config.yaml
n_layer: 10
router_bias: true
shared_expert_gate: true
vocab_size: 8192
norm: "rmsnorm"
norm_eps: 1e-05
optimizer: "soap_variant"
lr: 0.00632
beta1: 0.95
beta2: 0.95
steps: 3179
dataset: "wikipedia_en"
Below are experts of layer 3 (counted from 0) of a mixture-of-experts language model. Rows are named router (the router's row for the expert), up (a neuron's input weights, with its number), down (a neuron's output weights, with its number) and show model dimensions 0-255. Each number is 128 + 24 x the weight over its row's rms, rounded and kept within 0 to 255. Numbers have three digits each.
After each expert's rows: a language model's description of what the expert responds to; "gets" lists some tokens that make up at least twice as much of what it gets as of all text. This comes from a sample of Wikipedia text that the model never trained on. Tokens count by the router's weight.

# expert 19
router:107149153152099154113110148153145132104161101167154100153153151153097100153156106100111105151129105097104096141143089139142151128110130164124144095122152107162103094153128108105105110147155144100152092104100107107154130147100103118117161157103129156115159108159114106130148096105109103129147091152153104104152162135092103135115154107087130160110151110149145112114154109166123152129138109109148109151106160110104149113154123152159121160153156107115113103102154161155104151162158164114155104100153154156107104154147151151149113099147106148153156129100155149105107088109153162149120134152095147139142106105093099163158100087152114153160152156153152149147153149154146100150129107148150103159155157144105098156104096153145157098148153108151142097134159150095155102125162099
up0:111128137113114134115160128165114133130137119138129123140140130149127145146153136131156089163097187172171113144168139157115096143152114093120138102110112134158080125104171144087099140151141122140141140108115140127150145107105142137123123131114114142120120170133128164110131075114153155152140076108114132149111131106121109122125107146127129150084155093118116094142167195146155156170162140100166116121111157172093166119137133138153106105093122112149127099171115120130135160113161153103081087132145117101156174111138161130177145132130184096126146107097119170151148141113148081145120139131096128111135099149169150130144166088073124160088152107104121128126115131113113133101151144106121125164160135108092100121086165088122145150120144134154091115131099091145146115128115137
down0:116126121099102148126139157169123116148116115128130160105086143194093088162143112140147121115102168146152100145122121102141174128125111135171109118134116121104138157106119098151125108150130115102138102160111119097125119132150141140155128092093129120163130136132141113110081151160122150150149067102112086083152084152135124098103129156122136143131119127135140100127181144118096109135108147114161110116128115123074164137120125147132072122165114143146148167117146164154154178114128106120114114159156102119172141117120161162090123102077147130143135110093119121111086125099086145132122116139097135170121126124147142175136134149095107137125122144168143107127114116125136197167127139151092129174117102123135148120116102082118109155159117184130163114139148136120100085123183133
It responds to: Determiners and possessives the, its, their, whose starting noun phrases, invisible BOM characters in coordinate strings, and inner pieces of names like Marunouchi.
gets: " the", " his", " The", " its", " their", " which"

# expert 7
router:105149154151103156114110149152147129104166103160154101153154150153098098153156104102109105152131106096104094142147086136140154124106128160126144094120150105160103091153136108102105110145156148097153091105101106108153129146100101119119160154104133154116160109160114108127149098104108104125149088151151106104152159134091104136115152107089131160110150107150144109116155109170121148130141109108150113150109158110108151115152123152157118160152156104116117103103159161156100153161157163112155105102150154155109102154151150150147109098148104150152157128099152149106105090110153162149121134151094147138140107102094102166157100086153113152162149157151152148149153149153148099153129105150151102159152156150106099156103097154147154098150156108150145097134159146096152103121159100
up0:126095189114117122135133159122132130105141139113115153163168116154152116095169120119136164089110124130150091130113127125157149093117085125114140108125111150115135107098185132087130125092128107163104152142167098102145123131137123147191153121116151104134133154099119146211130121165146104089106136124079166140141060120139108128098136118130126114087127125138109136144127113138164114061122111142107165110082125138124099120127164119119117133152147126116159087147134113147119190105129113122082117116159106099134108176126158114158138095152127111120152117111118136129178118148119121140139153160123102077108116148125119109150121169139128115106128092123132164165136172098126102146137106147141104115169133148102065151150152123136128159128119117146121111128156100140079152144134113
down0:123112116110100162131132121106106114119140129148145116139139122088141105132165086133148139111106132140130097131070110144161121140142186081110115125111096158135147114166111158149125143151102143114137109173146185100131131180143120116135155155137130102108150093108129112154147154090117131128126091169130106092090131151130120148152134159122097114162110139101148173131159104118143102108113111069121135101148129161110125161123106152150088126184140100164167179147163128086100097136123117149112136142154167114123164129122130137149148155081122139139158130121132094100109130098141140124075137139123114148156122153116126114139130154103091070070111125158132114121137124159202135078150136125113125092133171096129123113096105131151155092143120131152131131159137095147132101149125143
It responds to: Middle syllables of Indian, Slavic and Latin place, person and plant names in tables, e.g. Gopichettipalayam, Nagapattinam, Alternanthera, plus commas and ordinals like Second.
gets: ",", ".", "a", " St", "na", " would"

# expert 0
router:105148152151100156113111148153147131105164101163152099154156150153097099157155106100110103153131104100102094141147090139144153125108127164124143094120152108162103090153130108102110111146157147100152091106103105108154128147102102118122162153101130155116157106158112105128150097105106105131148091152152104103152160136092103132117151105091135158112150107151147113114153110168125148134139111108151113151107160111104149114151123153158122159154160105116115109101159160156101152159156163111157104100154155154106101153147149150145111098147104152154155128099156148104109091107152162149119139152094146136140104102093099164157100089152112150160149157152152149150152152152149101153130107148149102160153157145104097158102096153145154098147153109148143096135160147095156103123160100
up0:176108106119186121155094170130110128139133123150100134149082134157122117104120175129137132126160133143146120146125162142137121162154153131121133119100147104109176162153142172114129134139082173129115128120133112126143141103164150138141131109119125163126106152127152127108122162088119118106145135082137121051126175149082158124129119148143111147116144088083186147073135140119149112161102103073099128097135180116144108130137131138092132099121124118160134137093151138138140127124101131107149096176134172097151128160103169131133129146132133112152113151172125128157139154135131124120122106138147161126116108154089162099150149144147127157137126138104102154124154094153130145128109132123158094119134112176109154145086182152129141088134115130130155108122157160109085149147143191
down0:119095131139139116147179199133118170103136102093124120160143147126167115164123133095188137121093135125150125158138133135146127148148124118158161115168131143169119095108141137151098157119086099132094139125132114109179111144159143128175150118151142143118142155125115142144127137169128121120060138123214090138118183122146200164150144093107123145116135145112138143133116161144112146104142115101136122114133112085123130139140110123121176083118154106133117140120152119126124116176147143152177124118119117088168104132136121148130123108143138082152123120143101150131113112174139153139105138164093123127133086140125142152106112150154149109159130132117159140104141127126123128108123113151122120117089147125138149147039150154114096085126140124141121146082098098135149122118136159
It responds to: Pipes, semicolons, colons and digits inside score, time and number tables, such as 94–82, 2:02:04, 10 940; also prepositions like of, out.
gets: ";", " |", " 0", " South", " was", " out"

# expert 1
router:157131120107150101106101134112138109075116093117150131111147126081149146079088109146149108132139102110139126094137134124140116160116099129109129147121134105142149154132154094126158155157157148134112134109095073182125123145124197099144085153163131129128136134124092114121096113091110093126111123100136119148135106157103122090114188144177150127118154126090096140076150085127124131143123127089128131132119147114102153144160097107079164162099126101152141130140109113138144165124130153136145129100115125137120157134161136176106165180068105098132127129109188118108158153130138103149159128158145121161099118159158073109153127158147132110089100093111103137139137162100152122141120108154161114139126156125116095139154139122124155153110114106154177151127131124116136114097155125
up7:148115103148104103137140142159155101111123165153119133121134107131129156098137124152160127135073138111134111080143125166130143126118160150114153145104119107121106154151109140113088130138126120157140112125125154153154086112130122133114161109118154108146116094121160145128139056083085149180146137104095144130126132111101099121144139154141152120187129156114127151102165122129135126130095140192098126125168113087095072146074126107080125094112135127115129102149141120121085074136115119112176138141147162136105104150117135131115063109139125115126119134140119139132133137163113117107123114152154131150116144118126080116133144156115108092146140119101106130083120110124098162135121137134117097146176104148161171088085146083147150118091116049132114168108114126145143100148122126
down7:139139156109128115096123086134108122122132066147098184088122102111093100128142127140114142168117106149116163157082124132110111134116089112133081088160147162127166096157091089097116116170102137110130094112147120137113136144124081132155156108116154102136125140156074103162146152134134147113153135099126135075128128126187158117128137113135133144124137109134122120158132124109104116117109143090161121183114142130172132134141160129132083130119145076147133134095137153177100135157128063154121166136114106138098147111102190132127105098158104128120161137141113099121101103120102138108131188136135103135143127146128140131116128137120128145106149107115196173154157147112125096106173109110117140118123141134111133122167134105102121110142154145123131081159135120084111101101122133
It responds to: Line breaks and blank lines ending sentences, table rows and list items, plus list dashes, pipes and double spaces, e.g. after scores, filmographies, charts.
gets: "\n", "\n\n", "-", "  ", "|", "\""

# expert 20
router:106149154150100156113109147154148129105164103163153101153154150154098099155154106101109105152130105095103097142144088137144152123108127162124143095120152106163104091152131109101110113147156147099153093104102106106156130147102100119119162157104130153117161108159113108131150098104107106128149087153152104101151159136091103138115152107088132161113151110152145109113153111167124147133138109107152112150106161110107148113153121154157117160152155108115114105100158160156102152161157163113157104101152153158111101152147150149146108100147105151153155124102157150105103092109152162147119137152093147136143107106096100163156101088153113151160147156153153149150155149154148101151129106151151102160154157147105100157102094155143157100148154106149147096137158151098156103121161102
up0:092108122103140174088145139126105204100157094118090157126109094102114148119120137119118127128132125103117143134132189139100153152160101138148112166129110110093173105167131092106115126097122115112151111091149122186135144127144168122190113125132156145124108119149138140112108093171133155111127161121105128146134078187125131118128107140144152130142162120154107122156142139142129177124118107187103146139141161119152135151160141144109157135102135136168119113083119116164146113132116141145122098099110157152159153124132188147135147132099094147135091122101151120107114155103121150130125134122159118167127180141102147102086130147155134106108156148088128135121126149101075155143113100123127123121131113159131109146161162122118096139159114157176167135125101084115128141126144091
down0:140131144139120169126154096138124090135104133169156123150141097100103129104134130105149125129122115092094106083093154149104141147103112102109130150101144111122114125072148142142117154142107116105108104178140170129145127105166051157146136104121163137122118101142117131170081124139115169134099064121162166098139116149172144105171142133118115109173135138155116093137148103117184131158129151144166081132094151110107105102127119124145101089113098135150122128105101135129122148128125100124101130114128094170150148183109133121107167102146095154162109122140143133116111161122136081083112153156096127127184128108091142104131123105127149071119116083081139139147141118140112145111128131176126166130145111139114130147165126152132123143143157111118151116094117143149126132141121157
It responds to: Closing parentheses and braces ending abbreviations or party tags, such as (D), (PHARM-D), 0 T), and list-final words like others, Co-optation.
gets: ")", " the", " of", "}", "2", "1"

# expert 23
router:104152153151102154113109151154149129106165103164152098151155150153099099156153106101111104150131106099103095146147088135143154122106127158124142094116150108160103092153134106102106111146154148099153092105102106110154128147102101119120161152103132154116161109158111104131152096102107105127149089152151106104151160139092102136115148106091135159113151110149147112113153110166124145132136111107151111150105160111105151114154122154158118161153154106117118105101159162155106156159158161114157104101152155157109100153147148150148108101148102150153155126099156150103105088111153163149118135151097145136143107105096099165157098087150113148159146158154153147149156153154149099154130106148150101158154159148105098159103097153143157096153153107148142097136158151097153103123160101
up0:106111189108121122123155120098147078131131097068149120112152116108094143124129141120110074135140169113103135205150125157132167138164167122111127120143115099145148132106156133140145162120165135143153097147108168133102144109078114137144072136133140122142135131113104142154129133097128109168105133142159187134172121149103135105132083142164149143118155089083147111137100114136102124119072081133115117139126142089114077121125143071120147106128110165128137119111131099117140103126143133085133095105104124138101127149134138116077126116155123132146115120146146127150131128117084144150108132155110118128144134108112117166075132116119110129169134123101085176152133113117136119124150115138128122134117097071111138107118132159153102172156138122108125083129120175156090112102169117
down0:146107103132116112125135139095139125130164096093179130167144138160115104139150104175143099142132154133139111125128123119112119126135138110115121162137087135111112112148087117150152108114140074126146169205110134119161087135129118111109131158107101133103148151072140113121144124083111143140125110120147173144152089115143164159153058109117143127168127165154050096172110167100103157155124106142079105134112165143116125144137127088095159112163148141101159139111102119134139102126147128163153141135162125123118138122118071123138146080153125149108149179098133104105131120131134133116085116141121150148130115107110161147119171142121154124102176130148127114070156122137121146129142167121166155129138137141128122152114143146107126120119117129094118119116116145108158070106120159
It responds to: Table pipe separators in sports and chart tables, articles a/an, conjunctions although, and second halves of compound words like Vergessenem, Weekend.
gets: " |", " a", ".", " has", " an", "|"

# expert 15
router:105149155152100154114110144151149132105165103163151101152156151153099097157153108103107105151133105093102094141143088138140154124107129161126142094118152106159102089153131108102105112146155150097155092105102107108155127147101102119118161157103128155114158107161111108129147098102105104128149091153151103103152159136092104132114149106090132161114152110152148105113153108167127150136135109109150110151106160109108151118151122153159118157152154105118114106102159161153104153160155157109157103100152154156109103153147149150148108097148103150153155125102154149105108089107153162148119136152095147136143108102095099164157099088152115152161147156155153146148153151154150099155130106151151102157152156146103096160102096154148154100151153108150144099138158150098156102125157100
up0:137140144145087147099131122137107080122120109170104157159134165098145140079154100116155109119129122105105113089133130120152166105102127092128138135123155082126137138161126133132118124158134131128106063140102112166194145163113201131063169164098096131111147131119160103133140154177092135131153174086102142124108113097136139162143119138125117130140133091144136154119081154152159102094153089152142105105087134182111157130124116097115122147096145150114126135132113096118103124085153128110137103132112143122126148125124122125136141136158121129145084119138110129130140103148130117106154097147163105124131146140168150131123128148156171108134151128114130069208107112122128149131132136121121165139101086115075160156135135125150104096096093116116155106129119128114125140143142133
down0:148146108112133133102055150103084106149129075164130153082145123143061140115085122110127094160112112136081126146096148118102131124159120120178150143138126123144137116121159123117129129136142121129141150137107115109160150127101136151134123109128109124139123111122071119135134166111141069163136150111147135127091125070159105161109093115097117130154097123183135141139095124083099148133158157117128155117132106106082117109139077142138109112141110128133107126127062153122145111114135117114121110147138125114106115126103115136119106122114143112116110162105124122083122129142132103139102145147175098113109129168142072077114152163162103124128145156120088100104127135131089128083128123160131179150130099143082099185143160112149124143116110118163123125126144076116109135173142120
It responds to: The conjunction and, first names like John or David, and closing letters of transliterated Urdu, Arabic or Finnish titles and names in lists and tables.
gets: " and", "n", "r", " B", " John", "y"

# expert 10
router:104148153151102155114111148154148132104164102158151100153155151153098099157155107101113106153133105100102095142145089140140154124107127163124143095117152108161104092152133106102105116146157148097154089106101103109153126148102101119120161154103129153115158104159113108129150099103106104126149089153152105102153160137088103134116152104088132160113151108151144112116153109166126148133134108107151112152106159111106150115153124155159120158152153107116113106101157161154101152160157159110156104101153155157110101154147150149147108096147103150154155127099155148105107090111153158150119138153094146137139106101095100166158098086149110150161151156157149147149152151155148101152128105152150103160153155146105098159103094155144155101148154108151143097135157150097153102122160100
up7:131150168118104095100108115136136146147128156127100114110145138141126121113079101120075091116161149118118099149130125117130136138102141126116148129121142130149115123099119083146132131080136125165148133150125129124100095156140117128153131161122135125149129154132114165147129077112137110106098143116126130109131122097101151144093138100148103133163141095140114150151102143122088145093142102172145146111093117149139129143124136160154079092163145101160094119111184131135129102151139093095127133148117122132126122143112054152125162113137131133128120053121170088115184132108143109181150149083069111134130133105124184073114106148127118139154101116094122126153126154144110106150094151148125157136130134137184106104115153151137137135168099138108131199085131145155132151125107083
down7:129129145127112138170148088126100150156188152100118158133131149135183157056108166133105138145160160133114141140136121110134167121127096104144151141147122114124133121158140087164088141158142140133146158149156131105127175104136077119090100187127124120102151119137093135159067120171101123104135120158139158160091168136098115116131090141070112118184131148123141133183140164110136115096124123127104173121133130156139133142155086127177114136102131124150143100105126111145143136120118150108088122120105151139147123120147081174133142142136122144115124140127130111149125115103106147140144136133117151153101127136116150097106124181172100094132099083091111098107100146072153113119145121167132125146096152095133159111137126166107138152142106140140120117106132154108136127161128138
It responds to: The word to after motion verbs, plus in, periods, commas and event nouns in narrative prose, such as went to, conference, professional.
gets: "-", " in", " to", ".", " At", " pro"

# expert 3
router:105152153150099154114110152153150129105165102159155101154155152153095101156155108100110106152132107097103093144144090136145153124107124160124145095118153107163104090153133108101104113148157148100153089104100103107154130148100099117118164153102133155116159106159112109130152100102108105129149091151150105103152160136092102135115154102090132159109148109150146111112154109165122146131136108108150112150108160112106149112154123153157122156152153104114118106103153161154101152162154160113156103101150154152109100153148149148147108101146106151152158129100155149105106093113153163147117139153095148137141104107091099164157101088151114151162148155152152148150154150154148100153128106151149102161155160146105099159102096154145154099151151106151144102136158151095154103123160100
up0:149143127135086122123140122126168075128131129114106121102179100164133140121153106101133095141120125133143101124097116115111161102080114121125144133170130126125133150149117179120139153107119123146117124128148195142110125137128123078136175151151139160127115124112090112083147120138141130113126148122168143093098143128129119177110184143170077083120167108098116114149126111109150106151109162129176157137135114106111126141148144168131112130108119153146182109140113163149108166149066157130133131195102133108142159128131121127118143111112196116176139175136131158102113132104126114108107146109090094158151143136156115128116148112131097119145132136114117105127148126126106112099181147114108116141102120133068126102144120144159106151089150133107127076081174141147128135123118111
down0:156121135140124114162132149140140098117108106093175147143117096134118127141106157133123161177108126116165128132111137145159197163123111139130120157146152113149124128112137111116099129110172131123074124122143128122161130108128138139167155152171109127118140100093115102158098111106123102139160113107123095131162137157132166137133129177107093138123134140137140135155137143104131199124163111105125114126098099111115147167082159159095136148126162152097133151099168135117103153103134145118131137106139075157106128110086135094110146155118094151108121151125119148142148139110088105137152084136078117093119121139143107129125139119152128166127150124175184134146081145096120120073126140133135125145082153135141088114153124101166089128095140142159121131165126133088169145157071173
It responds to: Digits and number pieces in long semicolon-separated figure lists and table cells, plus prepositions and quantifiers like on, with, few, throughout.
gets: " |", "°", " on", "0", " Hu", " with"

# expert 17
router:108151154150099155111112144151149131104164100161151099152158150154099099155153109101110104151133105097102093141144090135142158124107130163119141097117153107163103093153132107103104110146154146098153087104099104106156129146101103118122161157102133152116156110159113107128149099103107104129146091153149105101151159137091102134114150106091132161115149111151145107116154111165123147130136108108149109151106160112107147113151122153159122157153155105119120104102158162155102152162158160113156103102151151157112102153148151151149110099147105154152157131099155151104104089106153163150119134154094145138144107105094099163155098090153115152161148154154154144145152152154148100154130105151150102160157159147106098158103096154146153099149152107149147097135157153097156103125162102
up2:137121147139070135129106175134108121131153131121131104155114150098117167131101104121160187117130108135091113174143156094164129129092151133125102116149157148121106164140109135139088128136135123178128157087136126116149177101076099114153164076143128108109112140140161161120160143143081135168100129096147087101090135157137098105115144154116186148100139114075171143166151138109115114114142127158105148149127137125160162139120129117130142169115172139144115169141148133139114101129143122145153116111111155086109130102116184133121125145129118116154164066134121118103135138156104114159105126157197193119135136114135134117105120150133109131145129104121132090123132162153122160114141155097139116132123087123133133124126128118100119154152102110082173145138134125126135161167113143
down2:124093134162131109152179141109139096096107124139122145121141083115126111114138113149133132116111098120134142119131139143143175108120094144143102137113092132129152186127116139139107166128091115136118134157126137162107134131100149113114144130137108146074109185117088080147175099133145124186113100167144131118112139150172141107120143085151112102129122127070140151124120136129143165168124159113106114128165156131125151111092112135170131077133092115171147149103107127142093091120138106150123124117166124128145134153124127107139132141151077133097140145090117157113135160105108144156083160127137100095171095149112156090138088109133123111122102112133107093138153130080141130150134152088163111152102091093131159114144160145125142125142132116165153117125142177138162157138166059
It responds to: The word of inside fixed names like Freedom of Information and Minister of Information, plus numbers in table cells and nouns like students, residence.
gets: " of", " 2", " 1", " where", " 5", " P"

# expert 18
router:105148152149100157119108149153151132106162101163150099154155150155096100151156105101116105154131104098103096141143092139147155126106125163125143094116151108160102086152129107102108111146154147098153094104101105106153128147100102117118163153102130153117162109157115108128150095103109106129148089154152105106152160136092104137115151105090134160111150108152144111115153109165122148133137111108152116150106160113106151114152125152157119161153159105117114104102160159154099155162160162113157103102153155157111101152147150156148110100145105151154154122102154149102109086107152160152119137152095146133137105107094098163157100089153109151160151157152150149151152148156149103151129106148152105159152157147105098158102099152148156099146156108150142097138158149097155103124161101
up0:123132151107107093134123143165127117128095107142127172132111108131112066122131128152140094149123137124121125155114135137158170124116148149150133151147197108141113145105143149134107142149158117174164124142117122149102113122167102124086127127110172145120103140113087111144140116106134115131118069147155175117126134109138142139121126143122105159141124124120113126130141102107154127104208134157145159153097122131143165163128142142090177124150121154098114138122162100167143157148119141147141152115145123119072087118101103169152141117105199124146123135087176078144137133113127141155111155105127110137133167099120174133156159127111109122091123120131151176145128123134163082127092092116140125128133130133122117128086122149145081127150114081156124134098110099049161116129144112
down0:092105147140132164106159100146116122156129146112141129096140170137156132141136118096140140137120127122110129107101132120130088173153114124104115096103147119143119159129134172123181156111117078076092102117126133108118118073103142082142148100151122115117139114136084180197103074090127147159118122142122111141120109133059099153129115111126100112096104141146087117136155138093122138104107130136097127114131155123089156131151159148137189146121141117115123123175129157126104140134099138122118129119097125121142124075145088162113164124153151118087155144161175104129122146144160130160127157079154162139139145106142178146135133132123153146121133164131111150129085121098139113125120088138060118153082120102145108146116121133115146139074126140133111160148111121113117122163109118
It responds to: Words and numbers naming sports events and distances, such as 500 m, Championships, Cup, Racing, plus name pieces in athlete results tables.
gets: "i", "–", "s", "e", " m", " United"

# expert 11
router:103149153153100154113108149153148133104164103160154099153153151154096099153156106101110105153130105098103096144144089138144154124107125162124145098120150106161104092152131110101108113146154146100152094104099105108152129148101101119118162157101133153114161105159113104129150095102108106130146092154151105103152160136092102132114153108091130161112149109151144113114153109167122146132134110109150114151104158110108152115152124151159122158153152106117116105102158161157100152162159163110156104101151154156111101153148150149148111097145103149152156128100156149105103089113151161148119138152095148134140106104096099164160100085150112151159150156154154146151151150154147098151130107149151103160156156151105098156103097158147155097149157109151141095135157150098155104123160100
up0:124159125113152107120160113157088130078130154101080143160135106134140104156105114091096145102158159136125107094105134135135163194171135135104098131155129124097127166113114118095130105117111129175141133140089123154114097128186133122133128147130125107120105078120108134142137135077138127131113128099129116090111151111152120114135139134145130142136113132160199126116123133109109137088136181163118111100135097165116104129113089131130119086153098124115147094118147136179115110181093154143120142131135174128126111133132202135156133102124115150130109124108167133134138139156102100143154139105075134101164115101138188075145130118120143126129136143107127116139134101130119174143135109081140132122131162115126073136148144104145127080130122074115154163104116168115099145131141149
down0:137114153094115109145131064171131142137106140158088069160175123142112121126110107118088128090131157127130159175139109136158091159163116106141074115141109167116107115140150135160123121177137106127134128155127096109140105140112136111116127077139107141179127125107143153121118071180141148109138113134104089074165142106147116084134116138126127147116103099167114127154093118139125107081125126128123147061096135129124136177128167153096114103102143137160119131125134155099148163122157128100108153144113098124142093159143180120101187101154116148092134143120139120099141139117139126123142144091122136111195183174107123134114117132105131115130146121162129103143118135139136129157123092128131106101107124111171145136158136147112121143121135109116132108100127143119085105094116103
It responds to: Suffix pieces like -ously and -ally after continu-, the infinitive to after verbs, open parentheses, and decimal digits in climate tables.
gets: " (", " to", ":", " also", " by", " In"

# expert 22
router:106152153153101156114110146152150131104167101161152097153154150154098099156155106101110103153131105098103095141143090137140154125106129162121143097120152104163103092153130108103106110148154147100154089105101105107154128145103103122120163157101129154118159109158112108129152099104106104132150092153151104101152159138091103134117151106091134161115149111151150111112153107167123145132137110106152110151107161111108150115153122152159117160154153105117114106102154161155102152161159161113156103099152152157111103154148148151149111099147104152153154129100158151105107090109153162150118138153093147136144104105095100164157099086151112148162151156154151146149153149156149099151129107149150101158155158148105098157103097152144157098148151110148142097134158150098153102122160102
up0:167157160118136151131138086094143154142134094106111108182131116147130099109153164114067118113140123156129119126139153141117128104054146122164088121167148113098127135083117108128122101092134096096110105112154126124137130067144090158120101076105116097160106132142120129169127107112141079113135115132119132155154136132132169110090123110137191100160149169127142125144118129148113100080129145127105141173125127100141109152143168141139111131117125112128117166151116156149127121145098123102126125115143136102119165144169140137136177116128097143120132128131143117115126085136133118079109152131157135141124100116133109084145126179121152138149125122135155166128117135114110152111132131186115115147121071118161146150148135160124129150139176135111158105153069154078118119148165085
down0:165112162121164079136147088163171118139143118118156076121116148120112155145144085160096118152120124152133103164118104098135161089156139122126118090108155127123146108147117123139163152173105097121123143143118062138136145119151083134154184131137125132129162094086135136132162138183127132130094173107149143114115127154115143122160155117139149125116144087106110152147137092109137142126188099134093153132120131127130116126101131166132103125147122145104106148111122157147118105168147135104147172192136103090099145100088138142111104102100143103152110110153149131144141123108110087136167163113123125126104141160104125162114177114142142122110131134163098133156113178102118099125124159127179116155157159164116157161112095139143149098132125113156096147125098139140135146164128098
It responds to: Sentence-final periods and commas after years or names, name pieces like Jr, Kon(stantinos), Osman(gazi), and years in tables.
gets: ",", ".", " one", " in", ";", " S"

# expert 5
router:105150154150101157110112148151147129105165100158154100155156151154097101158153106100109105150132106097103095144144090139142155126107127162124145094119153107162103091153131107104105114148155150098155090103100106108155127147101102118120161155102129155116157109159112107128149099103106105127148089153151104104152160135088102133116153105092136162114150107150149110114152111168125150133136111108151112151106159113107149115156122153158120156154157107116112107101155160155102154161157159112155104101152152156108103153149149153147108101148105151154155130101152149104106084107153159149115134153094146140141109102096101162156100087153113149159150155152152147149152150155147100151129106152150103159153155146103099158104097152145157098147153108147145096136158149097155102125161102
up0:116134148106117139133091133093090114104138128141124127115063145127195128141070111137135105157110154118151107129124114079135120102105127138132112121118134128121122118110171128097126139163130096161152140116142122090115117171118115118078137127135096149113161118104165145147143158115115103132120076151089123136081116133107102102149070104076158158105138086136116155139129090128164140139088128146133146128115118123126161134148097108180100110141142128129132187135138080137129134145143122130133096157090134116147140141158122154129117117146128148088169110100103127145105122140127158115126146118125137142154140148110147133090170129141110136175138138149144094081063099133120120102153113125138109056141146086147122061149115150145156149180136113136133138116133094142163110157149159
down0:145172148116127118153147117166153149092078154129140112149126162131120105142140128084124141115101169111131139152108117118172150131111130093120147135119127147120151122126120152115156106159148129109146135069109112152093113079088088121092095173117122209143080075146107120136114119112112151146097076076110108157140158115133115124136136135151131098107106133108143125123112104103150122133130133132166103122138140130125112120117133117063107177108127135135095150104110168127145095184134152128111154087113106133118138102130150114146167121132142118119096114145174087079172087129111127140107078156117116129128123174117146174132141092151129135149093152134101122113136127083141139113099122104122118097117105122145135119067152136133101124110192145120145118121143135095153143125102148
It responds to: Day numbers after month names, as in November 30 and the comma after May 17, plus copulas is/was and pronouns him/he in running prose.
gets: ",", " is", " was", " El", " May", " he"

# expert 2
router:089124126126144094111135149171141158129130142103155114149118138127168128095104121120125127138087118177112161134125158133144124091096111129093180112090153132126135161131142115137161092146068140153108124111131172094119105150098107096077135125120096153125076098103193107147158111121121117151169138148146134122144090141174189164109148116120138086113123118133115122098123162090100144129150097090132102132115104098171144141124102127084143106136104106167112097142167121122138121106092090167120122127138152084135125121168147119135158123155099177128163076113090143128130132123158101124105107143107150129128108136129121147101105160150115141096104137133153121141128154116148119109125108152137117145074136162143145130149168170098112108107117094106149103154133164143161138126091129
up7:146132164160101136141137167135177125174118140118160165072111098112126128126087111150099112116123115121114113103163143064138145177108129149141105144109127181140105115138118118122169171131161143114124093122127122126099101094091104101133140115137137134134073134133135083130126130130132086106177144115133111157152135124103144134123144169111163139077142105138186121148173129137147135098131128117086102123087121149100188101155083137097123134084089112131190104143137128125155141122150133111121113109107165115086113129132129093092158136051125096118121136093150139142134155126138159124102149116116162166151122144128151142101085130102094119121148092159100164122129120129078125131146124142148139161102143132158172133127115108121128154143120139116142126119111125095139096125107137
down7:118104140103104134130132055085124131150122072123090116132147140171158129123133124115094185104115107120144121117146106154160115166125110157155094134172106108153101112167127084149109128157129154129116161131136150148174123097131153133146142113109114153150114140131126141141150137103152122149141148134121132150160151172131130148130121110134125099177150112132117110158160115138111152143125110089108058105152153120166127101107147138164158134123120175129110135089128137151088109149130112124133119104135138167121120171183148166113167143108128132156147107144150150135136136094158180157132105093144120141106084105094121089129150150130131157132151114125117119165124140105203157142099090135086143136109102143092148170081120158140149138150145121135137102145113124171141143119108174
It responds to: Equals signs and words in section headings and infobox labels, such as ==History==, Country of origin, Website, Genus; also opening quotation marks.
gets: "=", " \"", " =", " '", " Born", " information"

# expert 9
router:105149152154103157113108153152148129105164103163154101154157150154096100155153108103108104153132106101102094147144089135142156125105130166125145094117154108160103092153129108104106112148154146098153094106098104109154129147101101119119163153103130152118156105159114110128151096102109102130148091152151105102153159138091102134113154106089134160113150106151145110114153108168123147133135112108152115150106159112106147115152125153158119157152153109117113106104159160155101153159157159113157103101153153155109101151146150151150109099147103148153156127099156148104104089109155160149113138153094144136143107103093100161159101086152113149160151157152153146150154150154148098151127106149149101159155157147106098158103096151145157099149156107151143102132158151095155103123160101
up0:112162120108121135117110140080188165107145158160099134118127162149111128120135115135113129128141142068137152129144115153125083142087095134130140122124108143120166121118103116111113110162105121129119161112140127097136139151123117157110113097108134091140123173103112128127091117091090120141131155115142132111119153114118126128118143113108084112122138104106134154157100120111139084149125144131158134084118114149181144114153150119130150137136103149183103153147121132147145089137138141117153144115129099133119131113137131104077154092136103138142147117118116123159096149127146148157170147113115126166125118139108132129118165211197155115154102186064154113166142070128148090104179148124123146142140125104098105172162124120140119123116115134107142093155080111082178089125103131
down0:131128150096112138111129136066149116114124169113147117135147072185115122097114143121130101112103124148111146107116097107095125088122103100113090137102116129112123125053110137144123110113132100103119109125125105107081118122127120105101166131153093130117128151121148106148137114165106076113160082093116107123137125119120109138147139147144117111121128105101174121116137110120121142183118159096137142089115129134114149138147121112153123136122115158101162095121158095106098098102125123140122124115125155160145126144155109142114118134102121132179118120122089146169151157166139113071134142129116160137155134116148127152128157165183110174148151099114170094179160140205109071143126117130188101127113155165125169142117140106142127133151129086118147148136110162097110146092142126
It responds to: The word the/The starting titles or noun phrases, and final pieces of Latin genus or species names in taxonomy lists, e.g. -us, -ys.
gets: " the", " The", " |", "s", "us", "The"